From a checkpoint of a small mixture-of-experts model trained on Wikipedia.
Experts: 32 experts in each of 14 layers, 128 SwiGLU neurons an expert.
Below are experts of layer 9 (counted from 0) of a mixture-of-experts language model. Rows are named router (the router's row for the expert), gate (a neuron's input weights, with its number), up (a neuron's input weights, with its number), down (a neuron's output weights, with its number) and show model dimensions 0-95. Each number is 128 + 32 x the weight over its row's rms, rounded and kept within 0 to 255.
After each expert's rows: a language model's description of what the expert responds to. This comes from a sample of Wikipedia text that the model never trained on.

# expert 28
router [157 100 127 116 119 100 127 126 111 185  76 175 102 126 141  81 158 141 134 102 129 161 190 156 109 110 182 105 129 134 132 153 187 101 134  65 176 105 176 111  74 189 130 115 172 157 149 130 122 117  83 123 110 114 100  47 126 164 128 105 161 189  63 185 173  95 120  84 141  95 126 101 139 118 143  91 124 156 100 123 112 161 103 151  80 188 133 125 118  52 167 132 149 145 106  75]
gate0 [127 123  99  76 115 130  80  79 109 173 135 138  99 151 177 116 145 166 126  84 111 138 157 106 181 113 148  67 116 145 123 166 170 101 128 148 174 152 185 159  37 138 142 118 186 183 129 151 119  97  96 142 143 130  98  96 138 144 124 123 144 129 123 105 106  80 170 127 162 138 110 124  97 128 142 124 154 102 133 112 174 138 100  75  48 137  80 168 113 115 195 184 192 144 147  52]
up0 [153 178 108 105 146 169  97  86 106 181 120 160  98 164 149 117 110 157 142 146 109 118 128 161 108  96 166 145 139 177 169 138 122  89 105  70 137 134 136 153 164 148 116 166 175 164 187 134  84 150 111 173 111 149  80  61 112 129 136 119 177  71 129 138 156 103 126 174 117 151  55 146  92 149 146 164 163 124  94 138 169 116 135 127  76  57 155 136 120 120  85 181 176 128 207 128]
down0 [ 92 128 181 138 171 118  88  88 190 130 129 113 137 122 188  89 140 152 105 116 118 142 151 169  41 129  84 177  91 126 171  81 157 112 136  95 122 164 143 194 122 103 123 147 110 152 151 173 102 132 172 173 149 135  49 115  88  50 109 190 183 146 110 203  97 126 120 134 106  76 109 135  98  80 106 133 160 188 119 171 162  91 117 121 146 122 149  95 142  98 117 138 125 120  72 105]
Single capital or lowercase letters and short consonant clusters starting a word, usually a name or title, such as S(leep), R(amsay), Br(ick).

# expert 30
router [154 129 149  78  87 102 152 206  75 152 139 196 120 109 162 120 111  71 158  80 130 147 129 117  81 131 175 116  91  80 159 166 157  99  94  70 144 165 150 150 143  84 176 130 166 169 136 167  69 119 130 105 111 152  96 119 127  81  58 103 130 187 106 137 154 100 112 123 126 158 136 130 136 131 136 112 120 162 103 117 119 140 157 144 106 143  83 136 115 168 152  82 130 102 149 115]
gate0 [159  66  82 109 191 120 125 154 178 152 119 116 119 106 166 172 134 149 164 130 100 192  52 186 119  91 144 161  90  91 164 102 128 171  98  69 148 173 136 139 140 101  98 119 188 104 111 173 127  97 168 108  58 127 137 151 138 115 146 124 107 188  83 125 134 125 132 135  81  86 130 111 134 139 122 105  97 168 183 143 129 169 125 151 147 143 134 115  70  77 217 149  65  82 132 129]
up0 [118  79  56 184 172  87  85 126 166 142 137 132 160 123  57  83 175 118 138  81 120 128 136 165  67 155 159 150 127 172 122 127 117 116 161 100 108 112 172 125 142 159 138 123 109 160 123  88 121 147 158 173 140 127 145 139 193 110 119 127 161 108  95  96  93 157 183 130 120 152  99 102 134 110 142 105 133 151 137 142  93 154 151  98  92 110 155 156 168 153  40  59 142 193 132 104]
down0 [ 91 127  81 122 109  95 156 129 106 141 162 199  92 130 128 137 140 132  87 130  98 198 111 150 116 117 150 149 111  91 118 102 201 170 127 108 120 109  90 111 157  79 112 109 174 144  66 148 127  96 148  93 130 128 182 157 208 172  96  78 131  91 134  81  93 137  83 100 184 106 109  82 126 207 129 159 149  88 158 119 147 122 154 139 124  73 136 131 135  96 149 158 163 116 140  82]
Coordinate symbols like ′ ″ °, and location words in geography text: km, north, south, town, village, United.

# expert 23
router [ 94 136 140  75 113 126 159 172  90 192  67 182 133 126 138 121  86 127 132 109 106 152 107  95 129  66 175  97  82  70 119 161 170 104  57  88 109 134 178  82 128  89 139 134 122 114 138 146 142 165 117 116 101 146 127 127 130  97  90  93 179 186 151 133 207 115 102  76 111 191 115 115 152 113 128  89 105 168  99 106 111 162 161 144 111 130  93 100  24 130 143 145 111 145 122 141]
gate0 [ 57 112 100 149 106 138 101 123  60  67 128 167 128 122 165 155  72 107 118 165  60  87 171 157 103  78 199  64 172 152 130  78 105 122  52 115 128 131 136 120 149 140 110 169 108 159 139 107  87 125  90 124 121 142 142 128 132  64 104 136 151 145 129 103 168 108 113 125 110 159 142 107 115 155 156 113 113 148 166 102 118 136 100 115 117 134  99 115  67 122 138 148 166 127 146 193]
up0 [144 119 125 166 162 175 168 172 108 184 141 126  84  98  87 125 113 159 151  83 163 110 158 124 193  68 144  89 100 110 168 183 199 174 186 136 166 158  95 118 106 121 171  87 113 100 152  49 163 120 153 153 128 174 107 110 139  91  48 110 146 135 131  86 115  93 126 121  92  98 161 101 128 133  91 133 112 107 165  64 136  95 148 104 208 151 113 162 150 126 143 151  92  87  96 140]
down0 [142 102 135 157  81 100  88 125 204 112  77 142 151 140 132  72 157 148 118 141 138  99  65 120 127 131 118 108 141  72  94 139 106 124 178 147 107 147 147  87 154 124  87 118 127 173 173 148 127 136 125 140 158  48 163 119  81 139 130 174 163 102 171 145 143 135 101 127 169 124 165 108 137 160 156 144  91 161 108 118 124 170 108 130 101 110 117 120  91 168 133 142 150 126 179 185]
Capitalized first pieces of person, place and title names, including first names: Mc, John, David, San, Rich(mond), Cl(aus).

# expert 26
router [166 148 148  98  59  88 118 176 100 116  96 135 149 132 143  91 120  75 191 153 135 162 114  90  77 119 181  92 136  55 120 177 190 108 103 103 144 169 135 134 150 108 137  80  97 107 122 145 156 143 111 105 126  97 173  71  95 124 122 124 140 169 157 144 146 118 159 142 149 135 165 139 139 158 188 115 176 103  98  46 137 151 110 136  90 191 129  94  89 149 101 147 104 135  92 150]
gate10 [142 165 189  91  51 123 195  84 146 147 142 147  91 135 144 170 132 156 154 112 126 141 161 144  95 102 137  85 163 123 139 160 138 176 122 141 122 149 126 129 134 119 148 172 109 152 109 116 125 140 156 147 158 131 129 100 137 107 171  99 103  63 129  86 103  96 133 163  83 152 111 188 155 147 105 132 109 181 168 152 125 134 211 129 135 172 140 112 160 180  94 104 125 126  88 155]
up10 [107 106  39 108 123 130 120 150 106  75 137 107 147 141 164  97 126 128 110 115  99 165  96 143 127 120 147 101 103 156  79  86 140  64 147 118 132 123 147 129 181 146 110 144  93 149 134 146 174  71  86 103 118 170 153 163  99  83 105 129  87 161 134 132  93 134  85  98 120 100 193  96 124 111  96 133 120  82 140 128 111 134 125 202  84 133 165 193 133 182 151 126  82  81 137 140]
down10 [111 149 180 211 101 183 189 120 200 133 184 184  79 120  67 165 114 138 131 104 157 131 130 112 150 153 118  77 115  70 127 151 133 149 198 123 170 147 119  92 103  79 176 108 131 118 127 150 135  93 135 162 185 137 106 145 143 154 140  73 159 131 135 140 143  63 134 162 108 159  95 217 167 113  73 141  79 140 116 196  87 118 124 130 155  47 103 123 130 147 126  73  89 109 117 128]
Final pieces of person and place names, often in tables or lists: Carl-ton, Fleet-wood, San Francisco, New York, An-ić.

# expert 3
router [117 110 110  98 120 122 141 145 123 192 112 196 156  45  87  22 100  73 140 149 127 137 136  62 133 123 156 116 116  77 129 161 121 121  82  71 160 166 166 105 159 138 137 125  99 117 134 194 138 183 134 104  90  64 136  88 124 106 100 132 117 147 136 172 106  72 143 105 136 213 149  56  75 116 122  76 139 141 138  75 107 179 123 130 119 148  59  89 112 116 121 137 131 134 110 124]
gate0 [120 124  58 113 119 127 145 113 125 175 153 163 128 113 161 132 107 160  99  79 145 169 122 177 114 144 156 114 147 107 113 124 160 164 149 163  78 117 200 146  98  55 152 126 161  67 139  75 131 172 157  81 143 151 159 144 107 105 135  96  97  79 165 135  91 185  64 117 126  94 137 122  92 130 113 149 111  72  96  89 164 148  75  91 149 102 102 122 117 150  77 142 156 108 127 152]
up0 [150 139 127 104  88 115 140 108 111 150 118 163 196 145 165 103  82 106 114 157  73 150 124 127 147  87  54 168 119 113 105 114 144 118  86 161 189 149  80 149 146 137  62 191 105 100 103 123 160 100  99 125  58 157 202 107 101  99 175 114  93 141 131 102  87  89  75  55 139 123  99 114 143 145 130 150  93 127 127 182 160 125  98 133  89 107 155 140 109 142  74 183 196 131  91 102]
down0 [ 57  92 158 139 136 101 144 125 121  50 149 136 208 117 120 110 122 105 119 137 172  81 116 115 177 144 132 158 140 138 103 105  64 115 187 135  76 129  85 109  96 154 133 152 113 136 188 118 111  96  54 124  93 143 122 129 117 132 137 158 174 143 113 181 158  70 154 148 113  27 141  66  81 146 164 131 182 167  73  94 113 106 110 114 129 107  78 158 128  96 119 115 135 141 134 116]
Pieces of personal surnames and given names in rosters, credits and lists, such as Mc-Ge-achy, Cos-tigan, Fried-rich, Smith.

# expert 15
router [174 139 166 128  15 129 147 133 152 158 131 133 145  75 123 104 137 127 150  78 125 108 111 124  59 118 152 126  89 113 142 211 131 118 112  69 150 144 148 134 121 113 114 178  95 173 160 203 165 148  87  70 115  82 142 108 209 148 141  98 145 184  99 168 162 120 126 110 126 182 119  85  74 107 125 102 112 127  78 138  66 104 126  87 108 144  78 123  98 156 138  99 135 135  85 114]
gate0 [ 92 132 108 125  62 105 106  94  99 144 144 129  86 143 137 129 167  99 111 170 165 121 132 177 164 138  90 156 115  86 164 124 161 135 145 107 149  88  90 127  56 108 136 165  89 141 132 112  85 117  76 107 130 128 170 145 134  71 138  66 112 138 122 149  79 117  85 115 121 135  92 105 107  88 129 115  94 124 123 189  84 120  93  67 163 107 120 134 185 146 175 160 145 113 101 110]
up0 [134 177  92  66 120 190 166 125 158 166 133  86 120 138 115  94 107 100 109 193 194  92 113 153 161 142  94 115 140 158  75 119 176 168 127 152 231  86 158 147 181 144 132 118  60 186 161 159  55 118 127 138  65 121 154 106 162 122 158  92 129 144  38 187 162 142 110 126  66 123 113 105 125 147 140 112 165 165 143 130 115 141 142 138 151 181 161 105 127 162 132  85 128 138 149 152]
down0 [108  96  94 110 155 120 180  80  83  58 122  91 120 146 218 103 146 160 181 180 122 143 133 132 154 159 164 184 128 124 104 176 105 163 137 184 114 115 151 140 112 131  99 119  98 131 152 119 127  99  86 184  79 125 164 119 111 130 127 160  99 196 136 142 130 117 119 111 139 140 111 128 152 153 135 144 120 134 136  95 178 113  72 122 154 138 108  95 160 118 132 134  67 134 176 146]
Pieces of Latin genus, species and family names in taxonomy infoboxes and species lists, such as -idae, Coleopter-a, genus, Phylum.

# expert 31
router [113 106 143 131 134  70 193 124  75 118 154 175 148  66 106 111 126 107 137 110 165 189 123 136 118 156 176 115  67  81 151 128 158 112 126  54 153 165 131 144 173 116  99 155 171 111 152 167 128 181  84  95  69 118 152 114 127 126  81 128 142 160  98 200 143 131 113 105 110 137 118  82  93 165 132 105 130 175 114 161  81 170  75 145  81 138 160 149 115 116 173 158 157 105 124 102]
gate0 [154 185 115 152 127  62 180 140 103 150 153 163 140 109 182 134 168  83 158 105 106 189 134 111 149 140 100 132 110  45 136 105  66 126 160 132 142  96  63  79 168 166  72 135 121 151 115 126 116  93 131 134 108 138 106 132 153 139  99 148 128 156 126  79 157 131  94 105 137 146 122  79 119 145 102 164 153 148 105 164 151 149 103 116 134 137  94 139 112 172 151 123 184 164  90 131]
up0 [127 108 111  86 139 151 152 128 162 127 129 138 162  96 104 137  67  44 143 123 142 164 143 141 114 119 129  90  52 143 129 118 169 175  76  79  95  74 144 160 137 126 149 138 114 106 101 131 208  97 126 162 186 140 121 120  85 215 189 117  99 122 148 121  79  78 141 192 156 201 139 175 156 105 130 132  82 117 151  93 159  80  89  64 129 125 126  91 172 122 102 145 133  97 157 136]
down0 [ 83 163  98  78 118  75 128 135 158  88 124 131 201 138 131  99  43 147 108  93 184 115 129 146 101 130 123  48 138 126 105  93 180  98 137  99 152 168 113 138  66 156 144 116 133 203 130 111 102  74  83 101 123 136 100  92  90 131 129 111 118 119 116 130 147 127 156 152 114 186 116 139 152  95 157  96 135 126 133  96  94 118 142 104 108  71 137 134 128  91 131 176 135 123 128 132]
Final pieces of nouns completing a word before punctuation, such as build|ings, presid|ency, evas|ion, plus whole nouns like season, year, election.

# expert 9
router [119 114 114 123 116 122 111 182  95 179  79 175 169  85  91 114 171  62 164 112 159 141 152 150 103  97 124 136 113 117 168 130 164 105  65 158 162 151  99 131 178 175 162 117 144 127 138 143 160 123 101  93  77  86 141 131 151  35 108  94 115 146  88 159 108  71 108 173  95 157 167  68 104 143 164 108 188  56  90 143  91 118 106  66  80 127 143 123 129 101 142 155  87 117 104  65]
gate10 [ 53 111 167 105 112 128 145 120  87 132 171 101 132 108  92 171 133 112 118 138 173 136 136 135 166  44 112 180 116 135  68  96  86  85  87 122 140 154  49 105 104 187 100 151 144 150 150 157 109 169 169 141 126 115 135 137 111 128 100  95  92 107  80 161 162 123 107 177 135 202 206 125 150 159 156  99 183 121 110 133 118 120 138 171  85  99 110  71 110 128  94 194  90 130 174 132]
up10 [138 154 194 127 161  69 166 146 152 191 177  86 145 123  69 104 155  95 127 197 128 124 150 112 168  93 132 130 126 122  64 116  97 129 162 152 153 180 121  99 155 157 148 115 129 186 112 129 124 101 104 143 129 183 108 134 162  88  78 115 130 134 123 114 182 150 162 140 206 189 140 139 118 147 140 146 142  88 152 144 125 153 159 131 132 116 153 115 161  82 174  93 130 123  71  83]
down10 [136  85  78 191 149 100 151 186 145 177 162 137 196 122 147 108 170 123  82 163  95 140 127 140 124 145 171 109 133 121 123 180  62 149 100 134 135 142 105 124 189 136 156 100 143 127 123 108  77 124 135 162 150 118 135 142 133 173 106 100 154  98 134 115  81 109 136  83 170 111  99 124  99 144 121 161 104 115 139 101 141 194 148  83 216 128  99 125 120 135 150 149 135  87  70 105]
Word stems before suffixes like -ing, -ed or -es, especially verb roots such as loot, tick, post, employ, attack.

# expert 5
router [109  78 139 110  66  65 147 126  77 162 127 134 143  80 169  59 108 143 150 100 112 162 163 110 147  86 161  90  44 103 171 121 172 102 108 130 123 128 136 124 157 162 132 113 167 181 112 196 181 153  95 121  93 137 162  72  68 116 107 156 128 168  87 142 145 113 120 102 168 175 152 111 122 110 105  98 158 133  77 173  69 151  78 156 103 196 150 120 127 117 172 182 154 135  87 129]
gate0 [133 111 100  95 139  67  96 104  62 188 139 102 144 111 154 126 171 182 135 116 139 121 153 142 160  44  92 183 147  56 125 126 117 178 152 111 130 104 112 114 144 149 151 149 106 114 175 143 103 132 153  92  49 147 161 155 124 116 132 123 154 141 146 137 116 138 141  76 114 150 111 121 116 140 104 185 190 116 115 123  88 179 107 181 130  83  63  99 143 168 138 117 119 109  90 113]
up0 [118 104 104 114  71 142 144  82 132  34 193  93  67 145 106 128  77 128 102 140 200 108  89 117 130 177 136 116 128 177 133 100 142 145  98 107 177  83 128 172 198 111 141  80 151 156  78 161 137  96 113 108 114 125 198 138 138  87 115  96 166 204 131 138 156 148  75 109 108 105 147 120 137 125 150 107 130 180 140  84 123  94 136 138 153 156 110  62 147 181 100 164 158 152 113 154]
down0 [138  99  96 141  98 208 178 128 196 124  97  43  98 114  84  88 129 109 145 194  99 142 129 140 121 180 139 137 127 126 143 170 102 137 170 198 128 163 129 174 110  89 107  79  56 104 118 117 172 120 169 122 156 132 132  88 114  65 133 125 121 121 114 117 103  90 103 188 179 118  92 167  83 188 166 154 130 149  95 152 164 179 122 125 160 119  84 120 125  91 129 125  83  75 187 155]
Sentence-ending periods, closing quotes and parentheses, paragraph breaks, and list-item dashes after a finished sentence or title, before The/In/He.

# expert 0
router [108  96 166 146  98  87 140 177 100 120 113 189 135  98 112 120 137 142 144 110 149 172 114  94 166 108 122  65  94  80 179 160 212 136  64 126 108 130  87 133 148  81 197 110 103 176 159 163 103 152  82 115 102 150 128 137  83  86 143  90 114 189 139 123 135 132 116 155 107 173 173  87 128 147 139 112 112  70  26 107 130 155 128 146  99 161  99 138  68 153 137 167 115 140  86  99]
gate0 [ 62 123  89  68 130 104 147 171 141 159 146 111 141  75  78 124 139 137  80 129 114 136 148 125 124 183 151 148  90 132 122  70 146 157  59  97 153  94  87  88 160 105 164 122 108 143 101  99 118 186 149 163 164 129 117 109 157 145 147 138 110  76  81 146 156  90 127 128 137 104 181 197 106 170 128 156  83 140 107 131 137 117 134 134 105  96 118 227 185  71 106 155 131 182 163 136]
up0 [137 147 123 138 156 156 109 114 126 141 138 129 113 154 152 149  83 101 130 141 114 128 141 122 223 107  90 180 125 204  93 145  84 149 159 125 112 143 150 168 113 123 127 129 127  95 146 186 141 136  97  88 102  94 121 127 158  98 150 132 138 141 131 102 151 186 108  15 125  97 109 124 140 134 106  85 188 112 191 190 122 156  97 124 211 131 134 171 133  99 107 125 105 115 108 154]
down0 [115 146 134 133 103 164 137  94  91 147 150 145 111 121 127  83 157 172 127  62 107 117 148 149 129 136  87 134 133 141 136 138 127 135 153 173 162 117 145 147  51 192  92  89 136 162  97 115 131 155 162 147 143  96 161 110 141 128 178 125 158 129 143 174 180  77 143  49 153 122 132 187 144 125 148 138  78 168 145 102 130 159 141 164 113 119 160 130 141  72 139 105  94 161 164 133]
Mid-word pieces of Spanish, French and other non-English names, often accented letters, such as Indep-en-diente, Fran-ç-ois, Colomb.

# expert 8
router [154 132 118 153 154 117 138 181 124 139 130 195 172  87  99 114 127 110 159 157 158 181 189 141  97  75 118 111  96 118 194 187  97  70  52  99 145 112 109 123 145 119 118 195 181 157 110 147 125 157  62 100 139  89 134 103 130 102 133 154 142 149 111 135 154 150 133 157 140 106 143  86 136  86  97  95 147 127 102 145  88 130 120 165  95 180 169 110  99 149 170 120 116 121 122  28]
gate10 [145 150 159 150 175 108 149 200 172 105 191 160 157  98 113  66 176 154 170 127 114 206  55 159 114 169 119 117 124  60 108 159 131  80  98 118 125  97 157 145 132 158  91 137 142 145 156 175 128 151 156 145 123  62 122 118 107 156 143 168 170 143 166  86 135 128 147 195 198 167 149 171  72 131 129 130 125 185 128 136 134  97 129 128 137 130  93  88  95 139 132 155 154 152 161 141]
up10 [117 136 146 111 184  54 138 152 148 146 156 145 111 128 105  92 172 148  84  85  92 138 153  93  87 114  93 158 138 131 139  74 193  78 132 174 143 136  81  86 148 149 110  50 172 106  97 206  86 174 150 103 128 157  81 130  96 143 143 144 155 136 175 134 150 105 143 119  89 140 100 150 150 111 141 131  35 113 170 124 108 117 106  80 158 153 122 152 140 138 122 135 185 126  90 154]
down10 [134 130 150 156 168  78 163 112 120 176 116  84 152 145 105 116 180 115 114 180  58 175 141 165 125 123  84 138 162 156 113 100 143 116  87  87  91 159 207 133  93  99 142 138  76 132  83 161 152  90 176 106 105  95 137 132 147 148 148 167 146  94 147 108 152 175 167 117 131  66 139  83 170  90 108 117 190 135 108 149 139 134  58 126 124  98 119 146 125 137  73 173  59 129  97 162]
Inner pieces of longer common words after a prefix or first piece, such as suspic-i-ous, sy-non-ym, Inaccur-ac-ies, -cep-, -tiv-.

# expert 1
router [132 151 119  73  60  78 163 133  61 124 114 173 134  93 101 114 140 125 155 103 147 148 177 128 143  88 135 117  97  72 103 133 127 117 107 118 115 153 181  77 153 156 142 137 106 181 145 158 117 138 124 134  78 109  78 137 154  96 142 139 124 147 120 164 163  90 127 120 143 129 190 120 100 138 123 138 172  79  58 128  95 175 129 123  84 157 162  93 119 105 162 125  96 155  99 132]
gate10 [104 102 106 123 159 133 173 126 131 186 145 134 166 146 107 117 126  77 140 121  61 158 164 184  79  84 114 137 158 165 111 118 173 135 106 202 159 154 152 118 160 116 220 145 116 140  99 148 189 159 155  78 160 120  65 140 123 138 135 112 147 129 174 104 144 139 179  89 132  99 122 140 174 103 148 145 104 146 151 192 106 151 114 113 177 148 184  71 144 145 140  98 141 181  97 118]
up10 [131  82 117 135 119 174 209 119 100 107 140 131 166 146 166 132 215 110 103 152 177 137 163 165 132 103  92 107 157 118  79  93 210 141 118 116 166  83 130 121 161 105 117 165 207 114 124  99 139 142 136 118 147  73 121 109 135 113 141  85  79 158 178 103 137 164 143 115 134 128 177 158 154  54 109 114 122 137 165 130 141 117  90 186  97 178 163  94 117 103 181 105 164 125 132 148]
down10 [164 114 167 172 106 165 144 110  93 139  99 141 111 103 130 143 155 141 112 153 178 105 179 152 128 111 139  92 166  80 116 129 104 100 111 142  88 135 102 189  94 161 112 103 214 169  98 177 113 124 141 149 127  85 190 105 120 116 142 145 127 132 157 102 132 113 126 126 175 166 104  85 187  75 187 120  90 157 132 123 195  86 122  88 137 142 119 110 133 160 131 148 144  85 147 173]
Pipe separators and row-start pipes in numeric Markdown tables, such as sports stats, election results and squad lists with MF, DF, FW.

# expert 19
router [162 137 119 101 123 110 104 150  66 166  85 200 134 105 134 117 131 121 153  91 184 204  89 124  96 132 133  97  89 125 202 142 166  96 104 131 107 167 109  87 140 147 127 129 124 119 123 115 143 168 142  89  96 121 162 119 107 105 114 125 140 225 144 160 131 143  63 107 112 129 120 142 120 132 146  98 165 150 105  84 142 174 132 167 119 165 140 122 122  74 180 129 106 164 154  82]
gate0 [116 151 121 136 133 102  98  85  49 162 141 209 131 144 138 177 200 128 108 109 118 111 141 126 160 157 153 126 121 108  95 126 101 146 103  93 135 194 119 107 131 126 119 112 182  90 136 120 162 154 148 121  73  97 180  75 154 128 143 155  87 165 141 132 134 138 116  97 126 159 120 102 141  68 105 102 147 117 195 134  96 119 139 145 141 117  94 114 155 153 175  80 168  95 205  95]
up0 [139 103 159  96 107  91 146 120 113 198  95 147 111 104 145  89 150 113 125 154 108 146 111 137 114 173 119 147 140 128 146 147 138 193 131 208  93 170 129 194 152 132 116 157 196  87 156  84 145 169 128 128 119 154 179 103 117 136 155 150 171 158 150 131  64 145  61 142 129  92 158 169 111 112  78 137 112 133 155 184  98 133 156 143 159 172 113 123 145 147 178  89 133 153 166 154]
down0 [129 113 108 131 123 157 130 108 118 164 134  93 149 191 159 154 167 157 159  99 162 103 144 117 143 141 170 146 113 190 184 144  80  87  75 139 138 122  92  76 106 157 160  89 163 127 129 103 107  49 159 178 149 172 119 105 175 172 108 170 134 172 128 208 143 121 135 102 129 104  79  99  89 124  95 157 152 166 128 127  92 133 115 100 109 147 169 107 185 142 127 169 175 109 141 118]
Capitalized adjectives and noun starts in names of armies, parties and organizations, such as Army, Labour, National, Comm(ander), Liberal.

# expert 14
router [141  89  87  92  47  95 176 143  98 112  81 137 140  94 109  35 103 114 185 128 141 188 169 138 132 106 156  81 109  62 154 153 205 134  87 132 102 107 101 124 137 175 137 122 146 112 113 157 161 162 118  88 115 115 159 115 120 138 141 118 172 137 146 119 185 123 110 128 135 145 121  97 139 106 126  94  78 108 149 124 101 128 153 129 137 149  71  94  88  50 131 137 177 142 123  82]
gate0 [132 140 184  84 139  86 142 103  77 161 153 167 162 147 117 147 136 118  46 152 131 104 115 176 174 147 126 183 152 107 146 128 137 100 130 119 225 127 167 107  95 163 140 142 102 128 168 104 145 107 117 111 110 148 123 118 116 135 114 115 159 101 150 116 156 128 138 128 139 126 161 137 120 113 150 157 167 117 155 141  89 130 186 150 152 159 183 232 101 122  72 136  88 128 110 153]
up0 [ 99 130  96 136 160 105  78  51 141  84 145 102 185  89 117 112 109 118 144  61  94 145 125  81 111 120 163 109 108 103 102 107 127 139 117 117 123 134 132 167 141  86 103  62  97 122 123  94  73 135  80 152 109 112 149 168  88  88 159 177 143 152  93 145 132 129 149  80 116 152 161 104 141 170 163 156  89  76 133 164 112  70 152 138 101 112 102 180 115  92 140 137  81  91 140 181]
down0 [108 118 146 177 162 145 116 161 181 128  81 192  79  96 173 165 139 163  94 139  82  85 128 131 116 144 122 177 133  94 115 133 155 141 161 107 151 121 130 105 103  94 106  87 128 100  98 147 202 115 121 130 126 130 135 169 125  89 185 131 124 181 135  89 127 150 117 126 114 136 115  99 138  95 129 119 142 130  92 166 109  49 156 139 135 121 162 166 141 152 142  94 128 108 112 120]
Words inside song, album or book titles and direct quotes, often first-person or second-person: You, My, Love, It's, I.

# expert 22
router [113 118  92  88  93 120 156 170  79 210 105 156 121 101 108  92 111 160 130 159 174 119 111  85  87  94 155 110 115  97 136 157 134 111 103 101 107 155 108 144 162 113 181 176 169 141 133 155 130 179  77 109  61 114 125  49  94  83 118 151 161 159 104 115 135 142  92 127 183 149 173  69 134  71 143  45 156 161  77 153 100 151 123 101 112 174 127 124 126 145 152  93 152 143 167  39]
gate0 [116 115 100 120 182 153 169 141 116 151  68 135  92 112  98 124 126 117 134 164 122 101  79 116  78 139 177 202 133 114 174 156  82 147 171 149 211 133 103 109 152 150  81 147  89 138 140  95  52 112 116 107  83 113 129  97  83  99  66 134  92 149 106  77 166 115  73 105 162  93  76 122 135 123  84 152 134 135 117 175 118 150  94 122 167 126  90 168 104 130 197 144 180 114 160  97]
up0 [120 102 133 115 231 173 111 128  84 116 147 141 122 166  37 147   0 108 151 125 124 170 128 160  77 133  95 146 132 121  86 107 198  96  89 164 161  97  98 102 139 148 156  68 178 144 133 108 129 110 125 197  89 138 124 151 149  98 126  97 175 125 131 175 130 130  63 141 151 117 112 150  95 144 141 107 126 131  96 123 130 127 146 136 175 125  91 113 125 107 138 170  80 126 119 119]
down0 [101 125  82 107 119 136 153 153  95 192 140  98 149 136 105 141  97 140  95 107 124 130  89 122 128 114 127 160 190 165 168 128  95 176 153 126 186 113 155 102 153 132 126 160 124 146 158 137 109 111 106  96 128  92  98 128  79 132 118 156  70 199  90  92 117 131 155  92 148 134 134 152 134 102  80 169  69 125 154  79 126 172  98  85 127  74  96 118 144 121 197 159 117  97  97 148]
Past-tense action verbs and following prepositions in narrative prose, such as became, launched, acquired, joined, of, with, to.

# expert 2
router [134 147  81 109 118  97 110 144 134 171  81 176 119 103  96 110 156 101  96  80 123 181 144 154  57 127 143 115 135 160 115 142 122  71 118 127 175 147 158 122 153 177 196 130 135 163 157 164 151 126  81  95 133  92 165 141  78 124 121 121 162 113 137 190 186  80 142 153  58 133 138 130 143 132  83  82 114 147  82 165  58 126 136 132 100 142 106 121 124 115 150 172 131 125 142  71]
gate0 [133 100 127 134 159 113 114 117 140 164 121 145 119 111 124 141 129 140 177  89  51 129 151  77  85  98 118 142 100 151 155 124 112 143 162 136 183 165 170 138 118 146 126 156 178  84 198 170 103 174  95  90  86  46 180 131 142 151 169 112 133  65 102 156 155 153  91 173 169  94 117 165 139 156  85  81 128 113 137 170  74 123 111 154 178 120  79 155 126  67 137 152 102 170 176 122]
up0 [ 99 173 145 117 183  98  91 135 170 158 199 157  58 132 150 139  91 138 177 105  72  97 139  79  86 129 141 161 118 158 162 130 129 143 122 164 141 111 170 123  91 136 104 170 130 179 129 141 113 148  96 178 144  94 226 114 135 161 106 133 145 108 117 127 123 153 105 133 168 139 119  81  95 104  95  81 125  47  91 106 132 113  95 130 136 181 101  94  45 126 156  92 110 203 115 106]
down0 [172 142 110 143 151 138 120 146 170  96 126 118 150 170 130  92 144 175 150 156 135 149 107 116 158 162  91 170 138 141 160 107 139 120 129 140 108 133  82 134 145 104 134 147 147 194 186 134  85 109 165 122 164 126 194  92 106 203 139  46 130 101 157  81  70 199 119 117  75 109 162 177 141 147  79 159 126 135 163 154 116 137 135 116  94  79  93 114 171 105 131 145 110 133 152  86]
First pieces of multi-piece common words, usually Latin or Greek stems or prefixes, such as hor(mone), arti(ficial), environ(ments), inter.

# expert 24
router [172 137 158 106  82 109 172 124  89 140 159 129 123  84 101  83 139  93 133 124 168 169 122 135  98 136 116  85 126 150 157 181 115 118 112  67 121 130 152 126 118 138 152 125 162 167 164 194 166 116  89 109 110 128 140  64 123 128 112 141 118 140 114 195 184 112 151 102 124 174 153 101 136 127 106  62  79 101  71 118  70 148 142 178 116 176 110  73 108  82 171 103 108 109 142 112]
gate10 [ 84 151 115 183 154  76  86 102 114 161 224 118 111  69  79 106 139 121 160 117  81  78 119  86 121 130 118  99 122 107 109 146 119 103 118  72 203  95 138 101 147 142  92 140  93 130 184 150 168 132 172 109 167 118 137  75 176 136  72 176 170 176 115 173  92 171 187 110 151 127 152  72  71 136 144 111 118 147 122 112 161 149 117 117 178 155 110 126  94 159 148 120 143 102 148 108]
up10 [125 116  99 135 160 132 132 166 144 160  99 138 102 162 148 172 179 112 149  74 130  99  86 108 200 115 123 127 123  97 138  74 156 175 113 117 166 163  77 151 140 100 129 156  98 126 115 101  48 145 146  97 183 184 151 183 103 121  91 141  94 117 135 145  49 109 145  44 131 121 154  79 111 135 171 136 145 122 211 169 104  74 112 127  79 104 144 147  87 202 142 145 147  94 108 120]
down10 [121 144  87 127 132 124 145 132 137 161 191 164 109 142 174 127  95  88 132 160  78  91 102 122  84 139 124 117 126 143  77 131 100  86  79 108 153  97 117 113 107 107 146  82 151 117 174 139 172 125 164 105 100 133 106 119 159  85 113  87 127 100  50 146 123  82 113 125 129 114  89 120 131 127 124  72 152 125 126 133 146 139 160  98 165 171 104 159  95 116 151 133 141 131 113  47]
Pipe separators between table cells, plus semicolons and slashes dividing fields in data rows of results, votes and discographies.